From a checkpoint of a small mixture-of-experts model trained on Wikipedia: width 320, 10499 steps.
Below are experts of layer 6 (counted from 0) of a mixture-of-experts language model. Rows are named up (a neuron's input weights, with its number) and show model dimensions 256-287. Each number is 128 + 32 x the weight over its row's rms, rounded and kept within 0 to 255. Numbers have three digits each.
Before each expert's rows: "gets" lists some tokens that make up at least twice as much of what it gets as of all text. This comes from a sample of Wikipedia text that the model never trained on. Tokens count by the router's weight.

# expert 93
gets: "le", "se", "per", "ra", "pe", "ce"
up0:102162128195167110147125130082175168097092173143188149177130114135143151159127068108158137111175
up1:159145109170136086082184057093165167119145137079084107109136095142124122145137079107099102204079
up2:180058143159130174103111110073095153167106120140114214075070125126158096143128156225126088144127
up3:170088149093120144125104147203147119090114120189115119147142100151101124090129187171102178087112
up4:139129189130152133094127107127176188119086142126157090123152160127124085145133148124101065153181
up5:162138182159099160163142143125151112095098064091159113111131161139145078047170094136102150162135
up6:106130139161152136134135148170161128164196097104131137059083106120173138182086091150086176168107
up7:106114119140093142144141119125122115126151179130075134094197074133136062114182139151152156087170
up8:162115086141094126144130113154126110084149078109168138197141090144115157125136145114120151164067
up9:124138096097138159107146103127102057148116136138130147129155211143135120155139060177109161075131
up10:162199086098097125150116055154129183174128136151130112111100118217109141182091159119144085164133
up11:180127119078107103076158109171187155117123091146121142113198114106118093074119131090077098159100
up12:142141070160136121131156168179080092073127158065116152123107083144133057108094088163141214099078
up13:126189083186103186085157160110136117192127139073145136100125114073131122148104194126090122150101
up14:189157163110104133170107101098155100130120108158130150129148135162147137114130097131046097128094
up15:152168159148142107139094145101158093182119111149155117128116138152133125117102169151168086104164

# expert 67
gets: " |", ":", ";", " –", " -", ");"
up0:128168085142115128105179132123148120136087129115144137166132191138111136116132137164127134168122
up1:177182174078091178136071140102116165146153133089108089154150069104128183115099138106140095128092
up2:138148103111134137086076197171115160106091136135166166159150097095119166159140146090152096154124
up3:133124148143137107064119103147141076142109133151026150090159122151128104177134102083117091153136
up4:131152191143112135173137126209114119084109075114114105158162111130102097117130127176094110158089
up5:139102164132131114138206169134112164110157106131135160202034156075146106138176155097123162124151
up6:136073119100147110150130195118170080137084128076142108091111195175147111103166142052099141141135
up7:157146141038124088136064096167140104155162086156105183141110107097138117137163200142130102080094
up8:117099141069125149128107116163160076075119091130129157123151118122143135150098184181110102175108
up9:099132181130137099114135096146144126173169135157089124085105204160116102112119063150087202097100
up10:135180107113137150113143187106144174137158143131169141147142112119184149162122141123128090168194
up11:144101144076118142116139130173141171145169145157122164165234121208092146117116117128097145155102
up12:076130139140174193092158138109076041148165112138163133141153096119131141126157105071154160093138
up13:172177074131169160156145167123132165102113120097113084138123138067110054104125108179090092144089
up14:132121116137077139138141094104148187175172150114135112122106214177100132077133139122162194223136
up15:100093102112186146187120175197140095112154142145102153112144178129192132161154134161086137088080

# expert 92
gets: " of", " by", " after", " over", " under", " during"
up0:118128163092104112191095157108111112113157113154095110128214147080117186166141100137083128116121
up1:118134108153172157119128081098101073153131128116142189164111132124106107132064114128141117155169
up2:083148204196134151123203101103144132137139179115082176126100097134156129139117119172122110161120
up3:156140108131109167068168085124092149087142146097118154119109139153132100086139106129083030157157
up4:076121179165139110113176109160097100132116134143123104134183149109135175142178117149168115121177
up5:162131123154095139172068063107115150160168149114085120131117103113115140124196159069092142182101
up6:164147127156170100110097043126097113129128165148100142162113139122169146134083099130168092154162
up7:061148115122107184134175086189146104112110129150147118149184145090110081171158089120115177107136
up8:105129144164126139162126138076148122106122138183133164136156152077143157060095162148142139151123
up9:124127134132116141132144169165201107118186159071087132072104178149129135127108156135133121221143
up10:123143132084112135107133109096104139081098068041131167163200193160140131161164135120096184123085
up11:168123092117128120157146164105109118083117111142092132159128142102149163149103120105134108107133
up12:055139119085142130125108130092082131130167080127117117071075127104135117135133147158148135130109
up13:144140073155103090097111098108097108116118114138129153139159141155161183109114097112131134144137
up14:151207099122166101123126143121070091144119182145152144151101168126097108092125158114109102196101
up15:132113127139148139103136138074094136126182109110103145177174083099130169124157145193127164089112

# expert 1
gets: " the", " of", " The", "The", " a", "="
up15:137145185127172107119085078145078157116095104124088116095156172115147114131130104106108120103114
up16:191136167075121090123161087079087139149132140088207165154121158087128092146130137086100141099115
up17:126154149080132213071172069112139071094140133132150113125092162090081058103101168123171204168098
up18:116147211135194111135144051168087133134124165181118156101117139125109132140132147126119121116046
up19:141129148094182099150105154120101156101188090109144169076100150166124108131127079078130130155105
up20:142128180106150112163171074158132151159143130133150106174141138134127136147137093131141137040175
up21:081149062102106183129145153168120119082155168113133119107102134138151116082145131132166079115189
up22:116101070140119145167130156165078049146160091145137150109172161143151134076124190098091077164175
up23:141145111140186171182119070077120116136145119122102100101119141083101071091157127160109161208120
up24:152098092117100124188105170175169111120136132134163126163088136161147143151103135109127157138120
up25:050142146182138159118085109193144107132138081100122111178134140185152116098067091142097100133079
up26:125166153162162150139172206076094142096100102133080130120081123139140123092142155121105155123131
up27:056148114191127102141114109146123150160149118093123063197090102109161158147131156187122127095164
up28:099174113132107192118109099145099107115189082086102101128171085117110128120103116182150135119167
up29:113144100132131186176123087154112143130050090106129167144149126147166136160162098152167145125063
up30:102112146090140125068118219159173116127051075162101125143133123105147136126115134189105102107116

# expert 22
gets: " had", " has", " have", " also", " He", " he"
up0:159118090100107147115170153181078183138136149155102086188120146116134139129094055107097171174046
up1:149109170179140123115087095103188115112119164103108149190105150153118144114111134137109131077140
up2:128165117112143116152081179126111141127102101103106142108115137142118141124137138121162089142093
up3:079132142120140126125098089170140128100158131143160190126115130109093147085158190090148124104121
up4:105072096064164099126149156085167072123146136129143110116100126082115124155143143086109143118137
up5:145154134153144104137114149180098103128086110138095091154141089110082078134063203163069139095147
up6:144099155069126127134164143153084155196189125136177147165174136126170132099127132192168176125127
up7:159138096152135111096084153106179085161103160148156114162127140072108109132140141082128153146125
up8:090153074148110160168130120153133145106066086104094155136141134194094132135094139132143105057137
up9:116126140058117120129172145102113144117118101138130122138191155057141145123121108163188157137149
up10:134128157117138090129158103069144169177147130138161130119081108084101120141167144164176139152139
up11:064160054146147119131114218142118096157139138099144104135083129108107166115133185178135114074138
up12:117183145102163183148110185113133097157105133145155064162121124120133120140164155171121100154131
up13:097148088142097072086091085105156117139136114065172103091154165143134165111081159187124169113122
up14:081079105065139137149079129200113119078083029135146162078122142144138141174134122113207119132154
up15:146098147177142105077080142133112106176149083114144146117133161161142119151119143081185098157083

# expert 106
gets: ":", ";", "=", "):", " /", ");"
up0:088134073163091117152092120110161093159143184107122149090149209142116111156162128100144159119171
up1:099145107197138187140107156138091128112118147181146111045127147091110132088148164191165100165139
up2:100056147138080101184173206118155173100146144101102129125107140120106067156128183100112107193121
up3:117106137076192148116074091146158103133102162148101166126121153179108084102107128128141117180056
up4:110203109117116171141082064103111117114084104104135106133090154137135138087106098098109119124157
up5:101147092111126092142100152176142084185096172105159153131139095168148168061158079120126121089130
up6:106080097118133111211130135124106075094077114114041127111127110126115161154111121116158137153088
up7:107143115090120079168176139108079118124078097165154107110166058172151091089135096137043167178160
up8:148156211140114120137190078163156150108129114065123099079172126110100074123081179166149129066129
up9:136113138125173152120184138130096101153186129165145122086124074139094098086084108146135178130138
up10:097156160059101141167148117092176112156070131144145159100100132144092131101035126189148146153132
up11:099169147134090131126151098146039127136127112137067085162119088077148121186221128122080097129151
up12:135104085151119103104067152166084176164096106116092168096073101110142124122156154198117118138184
up13:100180103156150141118091145114147105160115147142143112111089122161120062078120144188097173134119
up14:111131102141124114151121140094085095067170140139115080150149146162141122150134102127139115148118
up15:118129136118097132094135128153179134087155092041071183157100145163069142144172170134081100122119

# expert 94
gets: "is", "os", "z", "as", "ri", "iz"
up0:105115107138193132109136085143083110093136119149091115139179133115116148157151125140116112095125
up1:150121134157098069162057162176119127123168121132126174093141094134131117109095147106142147084105
up2:186114214052133131200100172122116175128127130070120144123115163095115128076123147104109131122133
up3:080055101101080203070139166094114161121154132148137067129156132110125087096124119151124132108155
up4:139146119097123127124125134136096110137132091129150098112151101155164173139154064165092127148147
up5:116115135121098129099084092134112093186159214128142143092154128222165080158116138193216111113162
up6:105050097099132136161186117107122094119106181088166113157135096129140082113153180125150139113088
up7:159130075093157220120062063136139108147124187168130113157191121189114153138118172191137117117134
up8:090112170132114114208122125093096158093118180134146117150132135157203084153130108137129150117182
up9:098166072194168130100150134120136134156108106110124114095099117135130172124145159136106168193083
up10:104096141105096101104113117195158092138128100167166132061137099136132153129158131153157088195156
up11:195130134133129160110117130147138080127108075094122110183146114120149102131151135169130148077134
up12:161099172099182087135098114112159160158147054134116111082115123102132066089058137104130124157160
up13:146101078131158124107165141133105132106168179104159114206121099195141055132090153145149139106054
up14:163093128180151143112072126118168205117114132096171123139126149169134136061130116115158157121127
up15:147100096143114141180165174136130101105068131170170124130077089115114109096163147166094175146125

# expert 135
gets: " ", " $", " approximately", " £"
up0:119071167104182134126105148146090110131165136124209124084073131160152174093163141167128133192136
up1:156128182109153183140166146119090160188189089145116074131172102147104075108143182051127173140087
up2:114143109109114107110120086138163091142168112064132136160082181082116156165098112130130151108135
up3:160151163109115104093111115096125175130121133149199162171153082143123158132137119103143160153084
up4:151131158108104136173113138150157123159142127110117114156113091110160092120106139085179154135098
up5:098123072140178139109159114135100123129074067192115169094163071118170156083108158148161095159145
up6:128175110122151134111070094121147099119122106176115102193124124167132081149118122143184125112151
up7:073128160188142118141078127209093122121115119109112114080122094099140060082128102141153115083153
up8:104118131139130123169112155133144136148115124107137074124180187110085118162154175162094133119121
up9:145152131103121112085127124169142133126107125105154212121143100134107136090081156094133069136116
up10:081074119144103109085121073098178131104151117075147109091078136089137110123114113121095113154209
up11:121125151106171109158135127210116176172116074124134078095111137141173076125168126080197080136121
up12:104102157122090081128152174119156066151113045116173114140126136135123125095136098110170143145187
up13:170108107093115165168146129144101129141164181109110109090108055169162135151066096192207137151111
up14:123140117114130065120133141139160117140131153122154115176177168146132171062134199090151139120145
up15:133110130137170160164156116150117130073122183086154192129095150135130105127157121156188160117114

# expert 155
gets: "1", "2", "3", "0", "7", "4"
up0:080110137115135174141113090128128109089156077130139242136083109170090082163079122106133135156097
up1:134091136092122190118106125179166110108125163127100149174135104100163125113138152176099099118134
up2:059131145104108124136107133066113070087128135115088123157092129194137194132119100128067064123106
up3:135143136155029139135155144147160101118116094133130097072164180143130130037089131163100172155115
up4:173140164143170147178115107162146088142120148089065060126088122097169108094104115131118073171090
up5:124133146095129197123148104194081146130134133075105123140090171119146104091125133113123187111135
up6:089149159100113107179107150116110120083110088107082154112169070133160189147118137149160086119127
up7:120192203147095173162206097146164063143112186199085125161039157110148133160140169093079118171123
up8:146094136163191130102100118116109129105135113114132140156119065121157138070114090121123117165152
up9:136111166143160176107105097076141133164133152156119167117102156158131077175134104141129159098094
up10:122052166098159176117135147134109106122158111116108136169124095150123132156153135117146195114128
up11:077086122157152098118189135131096109106167129133068047115145164114174083161142198046146089154124
up12:110083140108153116102103062167103129176163123120142087153132161167122150149107174166187166171097
up13:173119115122171100161145044131149132152089116165089167078090137112161109102097131146122125125089
up14:118099109073168100162074190121108155156202070174046132117086133129140172157142136162108138208144
up15:067110093104138130125146101148138134138135042156164133111110058145175153118129127162143146167083

# expert 141
gets: "us", "ie", "in", "e", "i", "le"
up0:120065172130147135162146166131146132082116115057071147078160126146180171196124148178161120148125
up1:194102089106102163177103139158056102109149092098095119171098081136101154124117160148134102106165
up2:150121119108126118103162160107106115121116168126139191171147107129124187091159113193120106101088
up3:140113136139148116150126192131097060184116140122163149126092122116090110166141102141091066154143
up4:108186111192107113116146114148134142094153161089136120148071130127133144180136132120134178165083
up5:153145152079166165102086119198077169100101119116131098101173121155148142141089101108090112091179
up6:162177121170166156154050100154129065172155114164104118108156120106111136095141130128110144074115
up7:086141136112106092125096119140053148109136130120179172113161106134101121119157152152121143203144
up8:106151120085047096159160106170113129187134174100100137125137137051082066111182136121179126099129
up9:161086131097158082068118098125120146085082110160112085130106131175118097155159156102187142116075
up10:145131135112168158150081142098139109136095148062050153196140153149133155092162154131162193117164
up11:131114128114147127139144122157132166136096081152108100165108124102148116072139092136092141114115
up12:122133167141096145141109094114130101083144154117135176148066121175164074148103146143095124122152
up13:122113117149155150179129060085109118115120148138142141169144164112134067117136135135130122111065
up14:111141130145119157130137093146123106222134124133082144109135161088116119107096192173131131123116
up15:211111097132144103118122146155119097179144104131153150159173127145141129189169094132162157156112

# expert 3
gets: " |", ";", ".;"
up15:139105152151139099102106140213090139139125147117109180189114201169119179137148148161132139144093
up16:146096140119085138121129159131123093138159117126101173070092120142112163127143120152133116123128
up17:099117211169178177143075082161109182120138150159121159116110117134090153139166222173097111166107
up18:157130115141126113144118090114120119153162084146048101104179151111150105152093088158144132112163
up19:118141105147152177156066168141132088128099191132147138198155115119169138165118127099112154131112
up20:079087108189125150149139092074090108083104101137095134120164121129130132114092149180120157115139
up21:129156141116153135139122181159129159114176143102132114125107140144109071144115177187146140152204
up22:127138102154130132121095089106072095083140136095131145162093129162126110105152172124139093115147
up23:113099167122102152158163076183118053147113138165088119141102162128143135125090134122187126146152
up24:163167148122073121101165153142115078062129116193134083148205099134124108048170130094117129177139
up25:160174175143115154141125116133131132110142146105131140189081111118121104128151100123113136138181
up26:131156156106117078126175120136120113154136141152110111101142133112148164119156120134136125153107
up27:169058136137159074115095125133154096138117016127153093127134132156129150187141171154096140063132
up28:161100118050158150111129169140092181050146122138166089148155090069126154145088156111118100157114
up29:196125148120060156145093151102172102120169123150122141124153081080140120080145069177114127137145
up30:184118156142094172105137130104102077154111161150089165127150118117090113126087136095128133092180

# expert 16
gets: "y", "ay", "ish", "ia", "ie", "se"
up0:172074124149130160166145144139085159079124124149110139099121142151147102141115084177147057172164
up1:110160088123156139151128118111154118113145134075111120094141124142121103155118089128120122110102
up2:141112216046151178105145128108095126112216129161112136201139081113104168129130041078145119180127
up3:105072180117137132093096107129138106139204157140132158155121111084128166106175139170121183128184
up4:062071085138164120151139160120120106133073201128150137163160077099173168089098123094093152128119
up5:088104157136085150133177104141111150223082136106153153105189099105143151149165119162110139100141
up6:178131143124154087128122134088172144079126128136159127161141171145152087152128141113207102141078
up7:132157181111136143170132148123142162136138137162040102094120148087169100105130104150108102149153
up8:077101207132127099106120139118154134100055063089152148111106132168167071134157177113124104106080
up9:144130132185120092115086138106170155125161153149124113132122143081138151179101181086067155158090
up10:163086118120088078173122164133172092160139153090161162126048096163133160165136097196133149143121
up11:116146109179137067144171151114143104146157182179227138136174080088146104084173141108105185129165
up12:057116130145071122107091144143083083133102141185091096110183134127151168163096181114165191081105
up13:116149114118115209112114155046178181108089161146151136120166116122131077162072104131092135206168
up14:086093181074146091138128100102157138158130098114095155169149105167114161124072097145102206101109
up15:124144168134118168191155141152182103099193124109156139134113169109086063107129144103086139148132

# expert 68
gets: " it", " he", " they", " there", " It", " so"
up0:118151181152167115186150160161153083123105057129122178179131080135133119121124121103146102158182
up1:080131121117112174103121103110108171160141128154142147150117056099135117168155083107150110153102
up2:146076174128122117098111118069101120135118073129113167152167162077135110150098153168097086147131
up3:106163138102105066077101136156208133104100116158154130120145166087133175149220150169109165109108
up4:123179074161184138115131169163090124140229105134146161135124111106180159116152143138131101149127
up5:140127162102107148148141183134075094119127136156112124142158137167140107137115089153117157163047
up6:137115157078167058137124141170180167159099099158130153136153167167119154055202127106107188163148
up7:121107079122161179164148079155129123089163093106155195124144152166146133107148134081131096100119
up8:124141128154134105086130118118165165099145096160165119165190133103101139120124040107108130097107
up9:093141102078110099129162102095115181099117154138165097109162119124095130144137127124159124145096
up10:107110162115172152117135133145129137153109142115111088120169136155115148087137115138144083119102
up11:090174147074093137130170128133020139135174103122088161116113106165143143133154118121089130129069
up12:130088158151091142151138067086150160108138203103179135123129164104123097150143124128158115090136
up13:121147089110120148173144149123082133139186166187165100091101069051170131081100117111109150113118
up14:075141155140147142147098104135104123169100136187206126131123158188117148189139137157147159115123
up15:114131147137122160115093154186201135093049133142122129160228130152103081117085120111095159099113

# expert 153
gets: " was", " is", " were", " are", " been", " he"
up0:174155096108120142099071182133088170109125163172156087118177128115145109137162171135164117193066
up1:115161126059101089096169141099137118114096155120130079097145110122082112136146165189179108112090
up2:126075141147073164163149188109092134117132119122095196134142077130123096142135168089155109141118
up3:050131127125108117159121135151147117108120133092198180119106157118114148118102144162099136064147
up4:136130166147149107158159065141159136172135084130133087157109110167131129126120156109115038142161
up5:145175202119146141092171168075108161102121171132111119164095130129078085117162114148106196147111
up6:088175144116061172157128105062093073147114080099145121162153121138122140100152101155102078138121
up7:183159153174122114115112149129143183084109141152095108090179142100157109131163080134169104109132
up8:165095121108118129127132081122174159145066115167116139167125146128110102111169105133142142103063
up9:179119107149114123166116143133130144081145150074193097143134066126141088085164114138157151186132
up10:126155117130140057162056127068169155142126134065096125143124054088153162091109159154088215108178
up11:156109089119166114140139181117125124101103171157064160165118220111150089089110125128141111116109
up12:103113123113094102129083142163117130109161109118119097141141165125175105087138143120131111164154
up13:147114126072150099098095082105123143136137140137124139082069086078128133160097110131082114133164
up14:124159114120082078151147111140161067187162150178098064089070126141166191172153060176146169126135
up15:118129138091142169127131113139148087182138138149076084154144148156125127108110161120114127119101

# expert 81
gets: " |", ";", " —;", " –;"
up15:154093126128157161122079149131089178150125102189094148074102141139145074166094093150158111100153
up16:155140177145168128126154129142090086123149130078134110143092139138146112170134182092106113128103
up17:145016151183131151125139116111075142096190189147140143146106124090124168095153107139121168112077
up18:112049099174099141153126108170092130129140133089187111137102136190162146140107114171117072077098
up19:153132110186120130110047113131175151144160118191073124129131120114172093138140090083140136121081
up20:123058160151116066126104146112101157155099091102163205111128107077091123156126192093075094120139
up21:161129163147142114118168171123139121133160102112174101131047169153158133135085132168096112153133
up22:138144089147143129146096090071155103139160208108105134223142169155112165128117132138122057142138
up23:132148173105205101168102064123142153154149104113108120183166139118136157120146138145142141124139
up24:137167123072066164104121107164126133158100174127112089182172118061124126093139144112107120134147
up25:124146154167113176116140114183126158139126107114106183126147064199106127150116164115135141126131
up26:137145092093136137104159080111167180124126052174150191048113091129142083181103156080149124098117
up27:140135130120202189171058115124135144143134096105145103140178077184137128102122154171199098084111
up28:155105101216133092134094161214121150151112098090068161096115089131128146144166183151126107081144
up29:149138129117103085102204147160166151094131165141091138108154089191160090112149131112092100147076
up30:142106151116081081122127118113135159115115072144132080052079142129103130067099128163205198124071

# expert 40
gets: "1", "2", "3", "0", "4", "5"
up0:110142150093106158165167090130133150138069131099132109074144092204135193087156134100129147130133
up1:101075107204125154122129108096182090099098152203083154141075161105114123109083124129130100139155
up2:088092128071116205143095078137127136158113110148112141142163152147149152163158173167102137140135
up3:064138144096153122167144148068108137150114128115131137110135122150128102113108112138127086121086
up4:169108106091140165187108087126064208139121102100124096083191114169095134149056109137117101110089
up5:157090143126124124067080120119131104163165137158108137172100135134121109106115098129098138145138
up6:113192123136108100151075109097093101118160177111127096095131099147127125117214104062124152113105
up7:132115159116149162194161101145078133146104135158129100167134136086110094088146129179114161109102
up8:159156083169150153149101162167123093098127168141193155098134088102093092132131140089174117119146
up9:119204094137081087090146173169176122085142099131132160113150132167160113115140088125108125187091
up10:120087111050100090138143127107167139045119129212135131164138132069120100140151129195122110135132
up11:184122151173114138115146123129070159086117158137108158109113142129116133103118137094128160127116
up12:078102040130148141154102055157130200109136121137079102106069138063129185103102131190164140158134
up13:067142134145142150113119160089161118160109133112131160140125143160126145118102120129110116139125
up14:157103144133173110201086107094188126181142140110161117112116056195162146095104144119126129120134
up15:160129177119131126131101095114174154147160135147086137126124090143106075152095099096140086135155

# expert 15
gets: "==", "===", " |", " =", " ==", " ==="
up0:134049194118133108118134160119169143150107096169104069130126161171131095178127175101120139099140
up1:178147133150128101079086076171094099152176137158140197117171140102120083124140107119116074149138
up2:148071115180126102146168082191070134150142101119072098213187157084116141130143144106139116092142
up3:150132138133137095149127127191131108112149136141148165146164113132102144115055121085131167148103
up4:083081123134148148163125115155185130136174145098149109167127129114139108120160106101176103134117
up5:150210152128163101134099116137073130175100130120153152185053115149113116078132146133133183111137
up6:145122183122153082165167140210120121122080065148080108104135098120120175123184077136095134119141
up7:141102151150120110089127146139151121171111120157135082160109080145147097138126130147132170128068
up8:171135159166130066129127111153182114143096144116083097146151091131170166098125163080152110127118
up9:072116069128110128157086073108109122124114076090085101122099137089119145153103127155127144193133
up10:136158136172131109123109151121058155072112146089140110135117119124160122149126136099165102121144
up11:123145102186128058224123113110133064139126110128100172145135181176132107162127113104160043113093
up12:172119162114176135115112162125123112150139140136183171103134079146154103120139137116088156161141
up13:156094122223085157187072160123163136134182140136121148146192106088098070126077129144180121163042
up14:093142156157102156118149122095139154081107097131184163186130139099115102128121090112112186119137
up15:173099078098173135144122105190078111166142146072157169146150108079152043164065136125136062162141

# expert 2
gets: ";", ":", " /", " —;", ");", "',"
up0:085123145138122106142161157115144084149141106089063125160164120110130075123138127118106139094074
up1:186126143157122175083164095062133158120149106097122167151139136126121071113174133126135136162081
up2:119135154123093139144128096100092075098147157127146166107121135181147121105148057187138165138119
up3:134132166106071152109165101051122127130084121120148162101085128184124146146127127093129156095135
up4:118157101113116161174141141120159116123101154109107133180117098213161088053129147143112134148145
up5:166128130066169085193148100122057119130083145193149130085162163159125141093106184152130134121128
up6:078154159156147096105121130116190127159081144129119148109091188124111135070141122113128160134075
up7:140085183142094117168061123118130166129161140070159100104165130131145149180117159120112047111129
up8:145096129093112123155131195168098075163139158165104189186159144111141060156094101153147151149179
up9:103163110152143161176062139147087080230129116126108085124122099120155058128103128156108113120161
up10:149116078073125162125063109099150115146149117100077141158083134150105171092147128156130169150123
up11:100090152191142159126087108076123099123181117116133089124110141132121149121072147170104137138122
up12:079143092125148135101106175158064151138147122079113204074170142132113141158113130153157130105233
up13:149084086161124103089136144107092146173119188129193201118156125113091110133170135144130175161180
up14:079192106087137125164095176190122121093091173152109130138099055120155128120101129098145132187163
up15:137154143104135127115213114119065133146096113134173148063136132177170103081116161098162097120134

# expert 66
gets: " ", " |", " -", " −", " +"
up0:156084172145133145144095137098100079159132095128133118163135135100097132132072167141115111125128
up1:108100141094133107144094194086146168152134103129103133101122148084175045147112134098134101151117
up2:165113106147129139145186117140192094114122050130121120151049142104088133100106179121141135115089
up3:158116142101142066173084181054087091127132109106134139118106121212101134121153136134127183168182
up4:138145130152115127158147135126186093058181107089097100103115124142099155146170084135163120138148
up5:153142132086135191131084142110153104145189139135125136135099097186111183097132144133152112142094
up6:119134119121179177082151088079183142118142144144114151087165140167159087142091101141146139160064
up7:174185126073118152144181138117158078143139077122154136177152144138150145143119171102119109131112
up8:108048132190088118097152128143146083141205159120138120068058164152122208119119155126121103106100
up9:150065122114135151137073136130097105096153131125130190138133075148172129106118138117121142132171
up10:086167077133148134150179098071178085104141100143105128119165083192135086187161174130077116155162
up11:050191108124159159115138121155086128129116119104167199189133156155114143203143099149129035136134
up12:143106110170107124120101142109102101110101124111118179155134155114140115181134157182197054147118
up13:139084097106139144152117157140146099090080098140194157117151146171140134077113145144206134179155
up14:103117123140121123106092140101127121129137115108130161162152055158127185057129190151137132172137
up15:091114129048118102098157140170137128103104161092132155118149144161095159102166150113163158160120

# expert 33
gets: "j", "ab", "z", "ov", "ib", "k"
up0:146127129132094119111132105109136164131203091133120127115074115091132129181129125147116126165137
up1:128169128169133187092111133122187159106081120127097094162111137119128073104167145142087122105127
up2:071147129136107075153116158135180092150082110104175114128158090120131093108132103098121133169112
up3:130169159140086125117090134113135185111125064168168165127110141147151098138103177128090108140088
up4:073133088143113126079150114158050172170110107114082107132119108202156121170100100146154114130099
up5:082162087122148133096062156133128111157138161095188113073123144176165161145058177143158131163140
up6:166124104148165134137123119128185098095172087097119064115142076162133147081109084136115142185123
up7:175133107067117109087101139189113121067202106171153100138101142185160096154131155124094153189160
up8:150102177163201157177132112125131095092107138077142111149232131147148144174085137159142064131072
up9:103109102134124087157110088139073127183096137124150172120089103133132070102114123146132086094073
up10:120098126139133109140079093099122125108139096110141111152118155060126120137077154093090204113116
up11:077118127102116151081134155138133144187115218134089130137147071148143141136152142137159127120124
up12:161174145072153124144111160075133181114219131094146129099118116167107139162116122135123153180135
up13:150119134164106075163120153063088065109121146161182153204094140111109186101166126159146088093130
up14:131150168126159102123092104144114141114128157127118119138095105093109085165149096172122072140128
up15:156170156146086139100179115130139106205116169106117129119132076208127115106168145089132191153173